Weights of a small mixture-of-experts language model, trained from scratch on English Wikipedia.
Experts: 80 experts in each of 13 layers, 32 SwiGLU neurons an expert, 6 picks a token, a softmax router.
Training: 367M tokens, 5605 steps.
Below are experts of layer 7 (counted from 0) of a mixture-of-experts language model. Rows are named router (the router's row for the expert), gate (a neuron's input weights, with its number), up (a neuron's input weights, with its number), down (a neuron's output weights, with its number) and show model dimensions 64-95. Each number is 200 + 20 x the weight over its row's rms, rounded and kept within 0 to 999.
After each expert's rows: "raises" lists some tokens whose logits its average output raises strongly, later layers aside; "comes after" lists some tokens at least twice as common just before its tokens as in all text. This comes from a sample of Wikipedia text that the model never trained on. Tokens count by the router's weight.

# expert 77
router,167,227,224,169,198,158,207,239,224,218,219,206,231,187,181,222,211,189,197,228,242,167,203,195,196,217,231,195,186,220,204,201
gate0,212,193,237,147,209,188,208,173,208,172,203,221,185,181,212,196,139,225,203,196,210,191,247,163,211,198,202,212,167,194,242,223
up0,182,188,229,199,207,203,225,221,180,172,182,185,184,209,198,171,190,187,188,229,190,211,194,241,172,176,225,190,232,192,180,202
down0,243,188,195,215,205,204,210,223,178,202,228,170,228,178,179,190,225,211,170,202,178,168,210,210,198,193,186,225,211,150,202,207
raises: "from", "22", "3", "2", "G", "L"
comes after: ".", "\"", "==", " (", "===", " =="

# expert 50
router,230,240,191,205,182,213,204,167,195,208,220,172,222,187,218,236,190,208,218,185,220,183,173,210,195,176,186,214,225,184,210,196
gate0,226,179,203,216,205,210,199,204,190,177,229,212,192,190,207,197,192,203,188,166,181,250,186,190,192,227,169,230,179,194,229,213
up0,224,201,203,174,182,199,181,197,203,223,169,203,165,199,183,185,180,195,215,184,211,201,184,196,178,206,201,241,207,194,163,229
down0,251,197,194,204,230,174,219,220,208,191,208,187,241,199,197,213,208,172,213,211,213,235,186,196,173,169,198,175,196,186,187,199
raises: " ", "\n", " A", " —", " The"
comes after: " ", ")", " 0", "%", " —;", "1"

# expert 36
router,211,199,196,204,190,192,210,171,192,197,242,203,190,198,232,219,200,172,202,228,179,224,217,194,190,191,225,189,219,234,171,214
gate0,183,226,169,179,187,231,245,214,189,184,235,178,176,227,186,234,226,225,180,224,197,187,192,213,247,201,210,211,186,216,189,207
up0,214,192,227,206,219,198,182,199,178,200,188,235,208,196,191,188,165,159,206,201,229,237,183,237,156,200,177,172,176,188,186,180
down0,225,199,210,204,229,253,183,202,170,195,207,187,197,214,191,166,203,208,211,180,210,180,177,193,225,228,234,181,208,221,213,165
raises: " N", " S", " T", " V"
comes after: "\n", " ", "\n ", " 3", " 4", " 2"

# expert 23
router,176,170,169,189,199,204,187,193,196,251,159,184,186,205,221,201,195,195,187,206,185,195,198,203,220,210,205,201,186,198,210,191
gate0,195,181,197,175,217,193,184,249,185,181,228,211,208,187,233,196,199,224,187,206,228,153,214,215,225,180,167,181,163,219,214,188
up0,179,210,156,207,199,193,180,199,196,178,171,195,214,209,165,217,235,207,206,228,216,193,189,172,209,186,210,192,191,200,203,243
down0,257,210,207,207,192,211,217,219,166,205,192,185,174,201,188,168,209,184,218,203,217,218,194,191,193,187,219,187,213,200,194,218
raises: " the", " it", " a", " he", " in", ","
comes after: ",", " to", ".", " and", " he", " who"

# expert 25
router,173,180,210,160,205,211,195,192,211,227,210,174,206,214,175,198,204,228,222,196,168,185,184,238,193,217,191,218,185,232,197,214
gate0,146,163,180,234,199,204,174,188,186,183,175,173,202,185,177,200,214,216,167,201,191,235,178,194,253,204,203,222,202,180,196,193
up0,210,185,205,228,165,187,190,192,203,197,207,188,190,206,199,182,174,200,190,203,211,185,212,205,221,195,217,232,180,183,216,229
down0,237,182,192,204,214,225,208,180,173,193,192,185,201,206,229,207,195,219,182,219,207,207,204,194,191,181,203,222,197,179,186,241
raises: " to", " in", " as", " with", ",", " of"
comes after: " the", " a", " his", " in", "'s", " The"

# expert 27
router,227,228,175,218,251,220,249,247,203,194,222,196,216,161,186,181,173,236,209,213,197,209,205,179,174,227,174,204,203,203,225,233
gate0,214,183,204,183,222,211,215,210,202,194,198,217,204,194,170,164,220,183,203,195,176,196,213,208,200,208,182,229,214,199,195,184
up0,212,190,226,215,181,185,137,227,183,182,205,176,175,193,212,198,191,166,205,233,180,179,169,208,222,173,218,222,215,211,200,187
down0,209,222,217,220,177,211,200,173,193,200,197,206,242,213,177,186,196,191,226,179,220,221,198,211,182,223,184,187,182,210,202,172
raises: "-", "A", "T", ",", " (", "\n"
comes after: ".", "-", "–", "°", "N", ":"

# expert 29
router,174,192,202,221,186,223,213,195,186,226,220,181,198,202,228,155,204,175,199,217,221,228,212,188,182,199,225,218,213,184,218,211
gate0,209,200,160,187,174,181,232,201,184,240,201,220,199,158,207,165,233,211,200,200,237,228,185,195,172,244,190,244,193,182,236,209
up0,200,192,209,213,218,232,190,174,204,184,186,122,211,212,209,204,190,207,210,193,215,145,202,225,195,167,176,173,198,189,199,187
down0,171,207,175,211,161,196,193,214,207,234,180,210,187,189,192,210,231,209,190,213,203,199,191,237,201,200,160,221,229,183,197,199
raises: "S", "M", "R", "F", "L", "V"
comes after: "\n", " |", " \"", ").", ":", "=="

# expert 42
router,175,171,204,186,181,217,194,185,207,218,206,178,221,210,196,221,172,181,173,176,196,197,192,223,198,232,234,183,212,189,180,186
gate0,219,194,210,181,208,221,223,209,194,190,197,212,205,209,200,178,219,226,216,147,217,210,188,211,178,193,203,217,211,197,216,178
up0,180,204,203,186,172,224,217,204,196,182,207,207,174,205,159,227,166,176,207,188,231,200,203,197,191,174,184,198,196,214,171,205
down0,198,184,192,186,198,175,166,206,215,190,197,221,223,189,190,214,182,197,225,184,204,225,183,167,219,187,193,183,184,195,205,190
raises: ",", " m", " and", "-"
comes after: " in", " to", " the", " for", " of", " a"